Below are experts of layer 4 (counted from 0) of a mixture-of-experts language model. Rows are named gate (a neuron's input weights, with its number), up (a neuron's input weights, with its number) and show model dimensions 64-127. Each number is 128 + 24 x the weight over its row's rms, rounded and kept within 0 to 255. Numbers have three digits each.
Before each expert's rows: "mostly gets" lists some tokens that are sent to it at least half of the time. This comes from a sample of Wikipedia text that the model never trained on.

# expert 6
mostly gets: " Mar", " September", " October", " May", " November", " during"
gate0:105112121084109141146081124129123114111154131117107111133106090098151155124103137140142075150168102127123127115138121104130119119135083154140098120171128101084124109128147136167176134132151158
up0:113180141111139126137118125169127112142094113117168121124115140148130184139137154165173129166090140146129081113119168113139141101111122122126173146144164128082131118122096179116156101115109090
gate1:123163121120166099149152146139098105141103163152163115109142130085139124144094102172125113108136134147183104079134092090086123095145155136138094155149132125086141154114126087141125090090129116
up1:104053111120108113124127106143122107135123110141160109158106140088119119165135129144147121115144137092104123133115112152132129179158118129140114120096143124100128136126148133122123168170141131
gate2:127136137108121132154144148121171133183105162153147134094132052111153108129125132120140157122155098118139144119122169122129115150121153132148144133171143140162126129138146152133150111159100106
up2:153131114119097122122130121134143095166076140116099113142139130091175147104108118139109129111176126118151194133154136094119105143174132098110122168096182120150155127164138154109158102099137156
gate3:133153143104152106105132162120138132113104124168094171138143134091121149130137109118107098131102103154098114129105136118130137109163128155093141129160095132143120120084173122184143134169126095
up3:099134143144096101081156118140125153128122138107131113145119105109135113160174112171118157136135142089145109122114150123119105120149147114116127115145148139087131114125153137118171105144101125
gate4:098112119141113089137123154154167164101118138143115134125151137086114166125164142107132155115123162145134121143090081119150139147102155163135157084136162158152117079123110140117141121170128074
up4:114138121112126116121099124104137168134094131155165122160156173116158085139128105100124121110116100157092158124166132079118111123153094122145145134140144098149124149102168174103183134105139122

# expert 0
mostly gets: " was", " were", " had", " also", " has", " have"
gate0:097112144138115120118173153126139118168141188134126092111060104135104139127093142159108130149097106137096156108098096096097139106127170112157139158105133151105120154114146121150157153141119105
up0:059121171125150099127121149119156083144169122110133134093102107166110181098153093090115135167109110116150138090070124080139150179129154118153144155106124101126099149078142145131116156152147137
gate1:134169155125112116124105162183137112130091106132136084113129145147123148137140151116124151119140117104135136194172098154124134100138105159173098103128088118135113163145091099114154163118103153
up1:121140158134105143088126149133116160124154172135152097159104150148127114154135143125095155096122103102155122109131113161117130111083093144185149100113114127164155149157094150100128116112146147
gate2:124129098101111209131153153108161113169083113135140100107142102073118115123129123087129119114141134089095127164110113107178146118103109148105107139138169105096120102107146105103148136129136112
up2:100175158148151152114145118128131110174122144122091125095118088129135139121146101116100098094130139146116138133130066097125114139099153154114131146141086113096142112150122132103137106124108096
gate3:149145113128137111149139130102137155128103083067124162079207130119130135150136092122115130131102148123118126119132122124148106117179129129129133128125118085160086076095138167127149089109134165
up3:162137113125113088135111124147105126148125124143146116089144137152105135148104150142122131160171119112141091133103112064124141162122147163081140137142153141089101148131097143110191152066199110
gate4:085138141138108102158177130115146124131124143116154134142124166154105101099123122080144128133115120142131129163130167101146161166132144135118126138151167135160142161127139164135123063134127118
up4:090073125172157124140135191103163161088131174087128139171109135123118131114124166152115121105107110124132126126148144094133135094155122122136122160161124136151109140136131161157144125112120130

# expert 11
mostly gets: "---|---|---|---|", "|---|---|", "amp", "gg", "rop", "ec"
gate12:146163098151148112111113114131113154116163162128125147121140130174160143109126178099134125127103123123103115111172170120167115090124096129140176099099113084138103126105163187118181152153124150
up12:117126133158138097122116164153109155145145104119121147100144165116182140130135115137124148152112161191135125110101090125114105134104131125094119104119147114127115102152137175124153109136114155
gate13:106115132135130106183099103148103113105134117115123129096137124129114167128097122127129103153145105076146149186089112093118131125134139170146128092126177134088159141134138086143135168138131147
up13:117137116151154129097129180142126147155149070131108158132077144079105171157127149121147115169168109120093112106087122140133128093149102180120131132100153128119131153117134070140113158103127179
gate14:143131127129091154132131137164131121082144153122077142126133139132103116123171130128205091137089162132141081150107173104118117103100113120134147121138142107107080136130107139124137110115106105
up14:151129112164127137160086150142133091140141147144121094120165100123154137205134118150143111122126111167100116131101129144101145115089142132118124136117163138138178130108105075103155130093149114
gate15:112161121126134154117110125130148159073103102121151156135165144092113139114133142122153113114115153116158138126130159133131144088169145125129132140136118119145131091084182122144152165108072132
up15:069095141097107131162181164111148130111140135124110146127104143170098133086157121137147140137135126127099158119136103103182135081118131097195127116105095113153141163127137156084119082130088113
gate16:132112117158138131131093104117129117113143137117141106126154098105101080186161136104113096148124107135154117136123106162110123152145120133114168119095075175135123140134113143083117121098135126
up16:101183112131104149105127153120127120126151146179145143073086143120076120106132147090126132135122095061129095159140140094094113124145091154136103133102116108127180152124142131144158128133099092

# expert 14
mostly gets: " at", " on", "==", " in", "===", " from"
gate2:119155096115127129160123104139118156170124123093109121133161125117128146117146134151131088108158107074157127151140015110118113138132158141101125140157102132114154150105167132119127153121166175
up2:157116156098121099162096126093132127127178115139139109140090150115136125138138160116117093089149138143129152119136140120106093123088107132130154185142181147135151119130155151109148091153119103
gate3:097185134139154100136112099130090123109147110142105146112123096106147119129125143107120153138138098142119146124099156109129112142127162158114101075141125141121106124118154155149101131141124111
up3:125096156110094155146077138096141174141125098168126127157117152126133137125108090137110117104142158121129104141166106144090147118089089096099157160095125122096138137162119139140142123148114141
gate4:129162126122147138157089156108117165142143124124095119123165146094090149156108125130133119135127131141175163125115121138171172122134142190152114113179126112123120161149122101107149147112144141
up4:101111139141154132136130110143104168141120184110122064143140128127103161134121165167137148135100124098151146120147113094175111124161141182114111149145102117129107132071077124128150086128120096
gate5:127121151147111125172104128125148151127110144132139128050149170127128118092163138089122112135133131111127137169097122126150125118145104095114164161128152098128118120150131136170083129108133158
up5:122103105151122136129130100150154113132117079129137123140139128094125123126085117083124155123174083133143112139087157154112145098083150140077137128146117127139111136178172157159120112113073126
gate6:110100119118154161118118103114085118137135141146086131087160120121099146117139133113160139082139137081127102137148062120120100093120125093109135150128130104141168137101153149164158102102169070
up6:158118137156137147089144138081104122109146155104121135153140103120110162089157123130136150117133142113168128097096117135134136127077079118137129132112119175154141124128125130150127112135142174

# expert 3
mostly gets: " pro", " re", " dis", " ", " ex", " con"
gate14:138158136124116097165122169130110154109128113166127131119087124166162127139152104114161126123117181127133131112178148115157103095119151124122098149145136083125139199136107164094156140142090129
up14:142108113118122095147141100118147101138155157107089126106155125113109132135118128142096105145104114107134164115105083134065150120152103112117128144116133139070116090121147118149137104163144153
gate15:131126136143175113131133139138121150127119140128109123117111153094167137122123112164125119132129139145144125122151103100123137120140113162132129147096109119133194085101140125128142070125152112
up15:148148140104126171117136138131172150097139105103138143132122135115120152075106129091135123133082113154131139114142143126129103136111120170168118107147075122109103177130151124170151148112104123
gate16:113148131135127147166183128137118145139104121139083147116111117117157125146112127133136159156198123123139114121098145142154108111153117120117104110159156126153158089114105107134151173088125151
up16:142114156133116115149076104090128129122134112149072158115130081132129139112142102151117094166118134125120090135105104102099133114153127112150137103136104068076130128116150105187158134140130087
gate17:124129112097121147168167096089123133131137114126125127121137125133137129162080117092130133148116158154156128124099150104157098124099147133146120146135106128129115150121190162142149139151201123
up17:123138132129152128173101104117098124175157123145149090131134116159059096136106129160094140152140140182129137134130137143125136136138129174086134144094113164122187114147145133154157090145135122
gate18:136155153151150143137129131109123129137165177128125109133121111124174154086163140121109097120126121076111125135148142125154075079068104115108186075119086131088130121113139124136113151139130096
up18:139183127138177168112123132135138094155117162161125165149155129101156143121124119129145124102105096104149091159127159130116188164145150121135120129147139152087118093142087096132178146136118125

# expert 8
mostly gets: " g", " m", " w", " W", " f", " ch"
gate14:135126130081134127191132148133129127108115145140129147137125154151165153158149138129131128184090119124118120149094115135114131105139129081138113103107123147141129116160105129127150122098161134
up14:102135084125129156132107119116198116158134129149084135163150101140107096123071082154107149087105161127130140142157110114110100108139137123139158150163149094078181144134113096133145119117131120
gate15:105199124123127129106129116156088139094101144181132126149129159152156151151127141118096160118091154112175124122162119140149098125168131156164129138141106132122092121088115097173158149109145118
up15:085083113168097135147108153147118126113186089140150088144111102121140121102119089117120116118150132139084135118102120095140127156167124134102113143109111167123119126158140108132092098149111157
gate16:099111099137155112114131092134087119079116126077111128160125127071150115118122107100139117133150103085110087153175121129147135120123131113136113128125113092121105116111150126131146147135183138
up16:152157137150180113102160145127093125195139129097099153150109139161145143122136104145128143167114115166149087146130144141146112145160141138137106145157114113180138134102109080139132125094110185
gate17:129121089113098156164116125080075124130131135134155131087113163121160131170160109097105130123082089140081152115105161117132142089132109167109094140081088134147119111128158171152153126121137124
up17:151082154140144137123113132126127129070138123137111107114156155131134159126112122118114091125153155139100151114149113123142106089130150109128122139092111160117094133120134083125125155133128152
gate18:120154103140126148135113194106147130127115128104115125110112154143120079142105108167120140128183106134137121126116142097136104079106148098126159104138137114125099111097145143140126111109151132
up18:088166110113134140171124112125156091112143084120141092095128150171113124135107136153139122127094108136124138131111099105129110125101142113138143123094153128128103157163089164189112125119137124

# expert 9
mostly gets: "gra", "qui", "lu", "vol", "lo", "ru"
gate22:167112139126149147148123157135132152108143137133062115105140140087118057112107075097125105126154141123079093154137093125101127106151138120153120142094140144089136135141121102123101133148113123
up22:127085126150144101120178139141169129129044124138142114103123127132153131119125096115126172064146154117121135112111100114119131145083103137110119094126163079115122110151160139168133147091120111
gate23:150164127143093131137120125112109110121138113144130157166143122102121112123112133138110057150165155124124128099088182129124111131085134175155156107163140119141105100083101112138127086171119135
up23:148146121124156074139148145123087163150110119139096116117160101136091144114150117171104164138141113123113071126113166127113111150073118163114100117150149091131107121128147125141147107153126157
gate24:129104116115167133128126108158185147132127127155133144104099142143121140120091125076113108151133179142093154142125148159109088140150126151132128167130107153091128153186142163176153173118134129
up24:163125109109083142128113122134126128118128123157149119106114119123155109114144155128124124129118161113139107191141157150105134159144144099120146173126115119104114176112166134149098097151105165
gate25:109128123108156135150107115095126115124117111083090150109125160123118169112148137125138120100111136156116118138109099107127082137151119139157082175136132121145159151132130128160149109113129126
up25:149102105120125144130135142152157147149129121098125120165152100129149069129130094157115105158160139108127137119122095126137148127144085119066140082098122141169135108131156151113125145105109147
gate26:136147121110129120145132114121114169131131155139151159171146109109127084104144141146139119071139145131109163163136130089136130096133110174138106103139120077162124149133168092158102098111100114
up26:167143180117107152121126115152135127157182127123134142103115107108140127159076116140153107150124139133106109129122119152123148134078149129072104100114150150140146089163130114169127126135158177

# expert 13
mostly gets: "ical", " first", " States", " high", " more", " American"
gate0:116114135123071133179142093162145132126143200124137140100119110112138161124156106134120128128158135147125127136142115134085109107116129124121147137152138175102187079109143099127160127143161122
up0:116109145109146169107120126165159144147137162154113115129103113126105159125109074112103107132108134168180137124132165140172132131101153150146111108151140156106124119131113165134127101100105162
gate1:139118126087118057130139134090132183119124126125104116138148118088143172060148160143162129125103109121131130128132110106142133108156202124133136176126116122153128154109161104120149129145094116
up1:175161150111115098154087114148111112090136108105121184164137114142113177136091179098112153111116125139125136103148144153140122145084146159147162108164087153139134170145096134141158117145131167
gate2:132129129165115117124121108169120130125166111160120173173132166097147147152180111125151166121167116147154116153109130128126127128117162134122071144179156126097142137108107155110136165123140137
up2:152137107155137094151136125144146130105186120142149146148115126153147149122158105116121124121174142132135125144123120113141128146135116107116096128198176100127179151065106150130146092119098153
gate3:146087157147124111133162121117139176111122105107132122139140144076141138115170121111093136112129131112133118114136132084138080099154112108112080121166104134102142124106125143134177081103140149
up3:114125144100134142083093126127119088125093119160152130110097144089125121194132092123086163140135120098137091133113091136099119149134163138095100092168157168115133094109100103113125104106129163
gate4:107108116135094121144112181106141136123116121170121137152165146092117132096139122113126141101155124134110112133162158104110163157102109145151092117158115131122104108158184143134133051146101138
up4:068118091118181125127148147103133154090074153133119127127128167131135113103120137160123156134069105113126119115153136162157101113133142137116141144132123147157111104126111162124125149116145107

# expert 10
mostly gets: " the", " The", " his", "The", " for", " its"
gate14:131177135103106179120154132163133143150136124122164134133120142144141116146125124075159124158100143128150081150124127146141158074094104120085096082112089151147060150132104122117102115074111097
up14:102140143131133122121153092126108163109173130127080131114133090164125096136115114124102078112118133122135130119148138086130177117180106155164121152110152116111113158119150126101157114126123135
gate15:105129157132168128143114153148139116135097111163105134119113140126127136160144156105108116139107139098176114129120156114101124106150131131152150134176163125195148106091172106138147114118112115
up15:134124137143115100145131108105105106119111120147116146105154109192128140123152140115087145184130120113117119153099125096115135144138147164134113096174118116153099124086122106116158120131087108
gate16:077112137117136150173141134156112080121102129121163168162108116074165131099135167152135180121118126117151151088093137148120172148142131105136148118152123080125126094147116138123140109094155113
up16:130078130164188104127153197156100097148134162160077083122145148141135119148133140153163122150150123159100142100142129125152105158139124118079147129125127129133150091130129124139112145123095143
gate17:124117144167160127148146123141115123139127107124160107105131133137051125136103120122123145094134131098118147113149130128114143155090120124129109187098111147128160125183122136142129114185157140
up17:133088126132121094127138091134104135155157129114134138128146153144141145104102124116176147129130136162112168106118118155131172129165166182113141125077136161135088136118144113119113140109126135
gate18:135106133137163142149121120158161134123138132110133096124157146135107111114113145102126110124151121141167123109117105098123085131177151147137096142133061102096142134145106082102122129118132101
up18:157073120131090102141114114120128130123143108080112153113146107117183135135110094120122176134111132118106190153089123154156144116110120107126161066130115135108118107138137145189130115142135127

# expert 2
mostly gets: "%", ").", ")", "′", " $", "}"
gate14:163108153105174124143136128107165143093144125164129118121159141131097150137102103137176090120102174145126078168137158133120112134140105164109119139103122139130130137152135125149117133114147134
up14:164089129128144134123129157096122146076143166074135077094130166145182125091143112122121129163092136132151138128126079119132112160111179125117135151170083142129157129103139124169105103087133162
gate15:100117134103145114163111133139153100144074139116144150131078092140145138158130123114112135107165132087103142170195169156104143111101145098097155141101140107164165117096146137113120105128133155
up15:117153118101114125108112118084134172129111111162109093117102105116095134100118156129118122124127141163117127124083097119162141129103145164109132078124129114058088133122142152085116138082184138
gate16:155144134130126152154069175107131178145170156135164109093109149109106095149174141172127183118096112147138118108106134155161108148124098088110117122099158111138089128163129143135091158124161127
up16:085177187157126085083164097127095133128153136132133148173137142119110166115096129117120137094124137125137165127139133100099114131131133122132151114168118158117146164119108163155173141119116107
gate17:113136132141076150120140117112110149135110110164149150082155143080137140170126111135106136146150125136145145127156093112125141115128148105121083156172170115133142196115146136174138159099152130
up17:154080149128085132110132109154127083138147125096088088118148119127120124127111130112139141116084117120130129141119123115128143083151151183099143135134134174126109103133114106101133146159106122
gate18:138146109112126178122168138121119166112127131151126170125129140118127087156092101107158133144126088167154152125111139119122148158116132107112159119159091156072110109118099149113136105120160146
up18:161115149082159136121127170130155096113104096117098154111121104108094137135116118138147137175128126127118113153132128141182153140108105145123160154143099130150090088152096134070152112122130128

# expert 5
mostly gets: " A", " 1", " 2", " 3", " 4", " 6"
gate14:132123122090160149151152107128151162098130114153177129134109124147159173117131167102176175134119133128141158154091115110096105111133124087109045123168143169159139157141138134137106147126141172
up14:172176129121094139077127121140144147119149133150144137148157119152133135131098114177087089124094175147091130097131095132181129122133166121112145123098111111101171063115141092121108123124125112
gate15:131176171137094067185146132078137146140127155157073156091126126083096130129177109149129128140127094104139137138145153115129141156129133127162127143106106138103107121117120149161137105135158094
up15:139140090138094117084147123115099143130144159127097137087179104130137126131167149121165145169100121148117158101118143084110183113116141128142125093108120117104097159145136102152132146140103138
gate16:111118127154118126143136118108105121166159127138158144102078147096095101160101139146150152139109165160086134155118135135144096158124129119120132080122139164129139144105124127140144120160107160
up16:116175134158122097098097132079096134115114154131166088154157152093126160145152118123143137158128108156075141116165106132144164123105132140116154138148114136143167121120200115084128146127170119
gate17:104146121153140176092166130088107127110181137145095086096121112108142144144121152122147128097119104128162120121117109096158115118108121129128144122122135141193132120116137136142215120157111103
up17:115136089080133099155181130160143129121118129126191112169106135107097141099186122133149091125101136125135143151134157141102151132150109148132144139114121136101117137153051110145160119101117098
gate18:137107149195129115098099152097137140171133157096111118144117141103135122151152115155126105101158138117145122141164117148098116081137148083162136113113093137120077059097098126148148129174104105
up18:119129169119157105119171124120146125103149139131118107140086105154136153165142122128119121139119108134140110124147103093158140117162139118123092126135123099078113154157113115141199120129099132

# expert 12
mostly gets: "tion", "ction", "ation", "ations", " film", " University"
gate0:117090139115121122121159189140128152148122138110116120144141150093120090178125110171148126145097140128099116104140138144099116110141127154158096142127126122139133093148108115126130114168101128
up0:098154123169156150136121098145131126090120110145084121127156093176108179119139124159122121127113111126089146126138124110142111087099128171153132108124128149124141164209107114156120113145102146
gate1:150137123114144112093162073162108112091125112151104118119143120154136121126121105158082146160109086137164121151095143087171154127139109133124128113088085141151128125141138078125151096149055139
up1:067127147164113118130172130119096129124149119123120156090104186135138114157123145165112125113148114106161132109123093163143093138097135120152119131129130139089152131086130161136137126138128099
gate2:127117171112149149132113163155152125111147119130154089150148119116084117141118133108101147063141106114110127124155129117150175105131106129069145120079128136121103099142122125164180100165100128
up2:135143134136121122120158165123100133137070141131096094082122115070155098127171124119147137158126150139143133106113110135102094154121134120123127113158115069160158138077124137097136147135141136
gate3:120080144136125128148144101157147160104085121170137114097110114129158144135156159149083114147149124111101110154152121132120106110132108135119152133129161116183138102064165137148122087119126150
up3:136131106110095125155104134100131118143113143156102073088128133141127080105107134120098099121135122139133130161099165147095137149115147114129176167153109150127121098135140117111168110131101132
gate4:139170119150131132178123129120105122135135104144119130132121134119130148151144074114089089116083182113112136164080108128142150102096157115123142147106097154104111134107106141177151145145166160
up4:132103108120120121143128141102118100098092084143113152180104161142122103097103124189096111123123091150082140137176131144157132132152125127137146162139150102147088134140158094124128126136083142

# expert 1
mostly gets: " 19", " (19", "–20", "–19", " Pla", " 18"
gate14:141116128176133119151144111110143146087096120135175150131105158114149149134141091142137101139163128122145120130131117147178118099121138117089068110139129140126117126147096181152103121137144131
up14:108115076103147098126138104101151127163149116099138098135144119120153116139100112105128092139114126136135127115159092122143142131173136127170146079094107157101139105101156099130111118146150141
gate15:117140165128143094134116134120138136142121168100106055126133097126143131144143146137141153119082147116173087115129152147146123099151185112112132119171139092177143132117154137164152119113134129
up15:121128119092111139144136158106144146115136113165161090134136097125142111114147127095110107175086106139095131122110117076125090135108167108155089165132086122125114120155119094140140107109148105
gate16:130149148168092119157078127086145101116089146131160156134142155115150130146146162115126146145117135138107118146123204182157124141069135137116129116124122146142118150155107135148143116100139135
up16:136151111146104137132149106127119110100106124144145125141138100159107211149123124147114163121106126107091120090175119166105132113122173126138143100143130114099128177135105117153132116127087163
gate17:154167134110163096131144131122131137121136154126145124163129153132120133088126142117161109126091144094124112166083140134130138148168091140115154120122102078109181120106128134110210132149134153
up17:082117087118121130103136128128141169140153147096091109118114115157109139131143144168104147176116133098131160125118104167166141178121135114134148131115132141129125156142145158125142143130060130
gate18:168157088105104111112093167113124129141125151131094092118128149104153115120123158162103097140104166115102090139131117122157131146165120164121151142078120134138120116114158128133154089153142088
up18:129163096110129127181125124110158188121130138104077091117115206128152182125155138150135117125113138105105102166123156074121155164146121141129129128125134130122119120102131135121171114126127111

# expert 4
mostly gets: ",", "),", " with", " including", ");", ";"
gate12:128139109156138075124076171154164137133127130123123158122128109152131127144141098097107099099186113120133089137126153150109142130119142148117092136115066109121074095119122138142145103150125114
up12:128124121093146135121167160133149172127150126119101160118151124139123113158154124099127132082129156157142139187156151168124122117133100157150088113114146115122129138115119142114136078137109135
gate13:148103143134123114102138144176101118128138160114141166142148150128152128150150166155148113127127155120153135105125106115111104139120106141145133107097157094106131113119132156200143103078164177
up13:112146122104090161131134140099123080137130102115106148116065127160175141115119186115135118111138146162112121121087152132143145099105158115142120137135110137143138124144125125144120110125140127
gate14:090101128165115133158131084153141131119121109082139117097138165097168170150151149067105145134095123129116134173124171109091095096093126117125145106084124120096110156077114160172134140120143103
up14:137120157150128094092141114165126096117133091134082070145120123092094143133123141140108173161094119141150125125126101092142129115143136155143158101105123154123157185089130140135135159145173148
gate15:127112140109126152139146137155102095142129109103103162116112123140143155155144107120139100116151115040137149131166142138069151157132121089126150174134136117200154103107143109154137083132088136
up15:131114099136076183080147115129144107130099140098102116110142126131112195115164159149163120110146151089115156074130095124136129144141118111140107125165110129119103149147161126104133120156135153
gate16:120101098152114126161129138110126124133115119137109177133124106145074155108132159127130140115126131120138104120111106102153168157143124141165144171138130080162135135134149136170128128123178102
up16:065126092156148167147149134166151108110110171125097112121123116164090134117099142175136136135098075152112175134145102116145137156139122096113108150137163102101122123122137153131175156159149120

# expert 15
mostly gets: " John", " David", " George", " Paul", " Michael", " William"
gate22:113159116150148107141139129133129162099169130103116162119127106100103121164080098124141107156188125124123070151109114122111145128192132147123125131134137147081129112156122110110120140132123108
up22:161131124128102140101157137125117129131110118127130123147133116126211130111142109155123127073089153135136141099134131150102144127091128123126149124104070114082085137128133105151153160129129064
gate23:144114135143119131104107123128130170121121133164147141145173103131124106182155099151102144176176130124189112111122114173185085146136177100119112156138098157096122114135130132110135126180107077
up23:144087176173118110162149157125109133118078112145110133147122140149145141136148127142155143121117133147135138117123115084070096109159144132154115124156083090114109109103150073114129126147094134
gate24:140137164085172099136118126131107187148107142190161154108146100119135092177139127121109097125126126089126129099116128146130106138143144142126114168172126111175131121116114147101174117134134106
up24:138141123149121106117141123158130109100121143119085148144131133160113120104118132109126103117154110137116126093152204137113163152090128144130138153149161158171173124133098108139129132129125120
gate25:124140127141149105141091133115133122115123125102124142116152127155070090131149108076106142088124099148112136167132103118131125112101103112146085154103127156135148187160128182151155126131111134
up25:145147110113129161088112161146151155132135117143158135121115124126117066137178147140104128174121141132162102105114106127105108141120132141110184126164071143112110093101096106160121132113103107
gate26:164140097115157137138101097099119120143124127140151130100118078147145115090077145130137138157126120114127122175102105101120159122125126126146108157096131093144116104133135147087133110100132127
up26:145177129150130119110108140161110116146174129168130101090161146135137111160132145118161153093166156140080098118109142071138152119115138125103123140107116063129115130131120136099094135100138106

# expert 7
mostly gets: " he", " she", " 2002", " 1998", " 2013", " 2010"
gate22:107126133109137099117130098087124104129123115124109163116117160109115143107117118117131096142143103111109121115142082140133128131159160171108165106143123169086152130115122130095120102179138162
up22:122172174182126133097154099113113139109154141188126089080135073140155116127150136112117118105105130155134142120166117175160129093133112160127137124074137145119094120101140148139149176116100114
gate23:111137138118152123152094109130126135087134103122170128111160116094113137155116137130136152132132103139119157086109159105112129142150131190156096138145127121104161163140141077132130139164131128
up23:143090089113129130154129138157135103128116111101139164126142105102140085128115139138144136105136135142098110091142172073110122107117139104183068102148101114126124138146128100132122127160115112
gate24:164098123152109117169139127128086192101145108126110128136141109141103109130134148140112103099157105144137136149108113186136118160147117115143118123121107140072109155131131123158152138105139138
up24:096126124142112093128120153107085090122136146085112111107117123097121173132153137122151147155095158152138156089144108134129098110162096141116154129113138135134120149156141172126112107169119107
gate25:157120101123082131152099090128135153129136125129141143123160135135134132207165146109115117101113150135118125136086114133112082106118122113121138110166159123137097118150105141107174117156195126
up25:112146121087094112107140111148111134161114110146173083112090085177115064158133147136139088126132145153122159146104117101124131129133101148163152119110164113100136147159086084108145127130101141
gate26:143065147152117143142156148110174158133148131147113097139128127097148097105142152119140117123116104105105153117155114118180140068135160134092119156150110144150086127136164116068105095132119141
up26:173153133150127148129092134159117156151144108144099107102109150086195138118095114138168152108146185127128146105097104164161146125144099118080086111096133142132138121174142138149109134097120136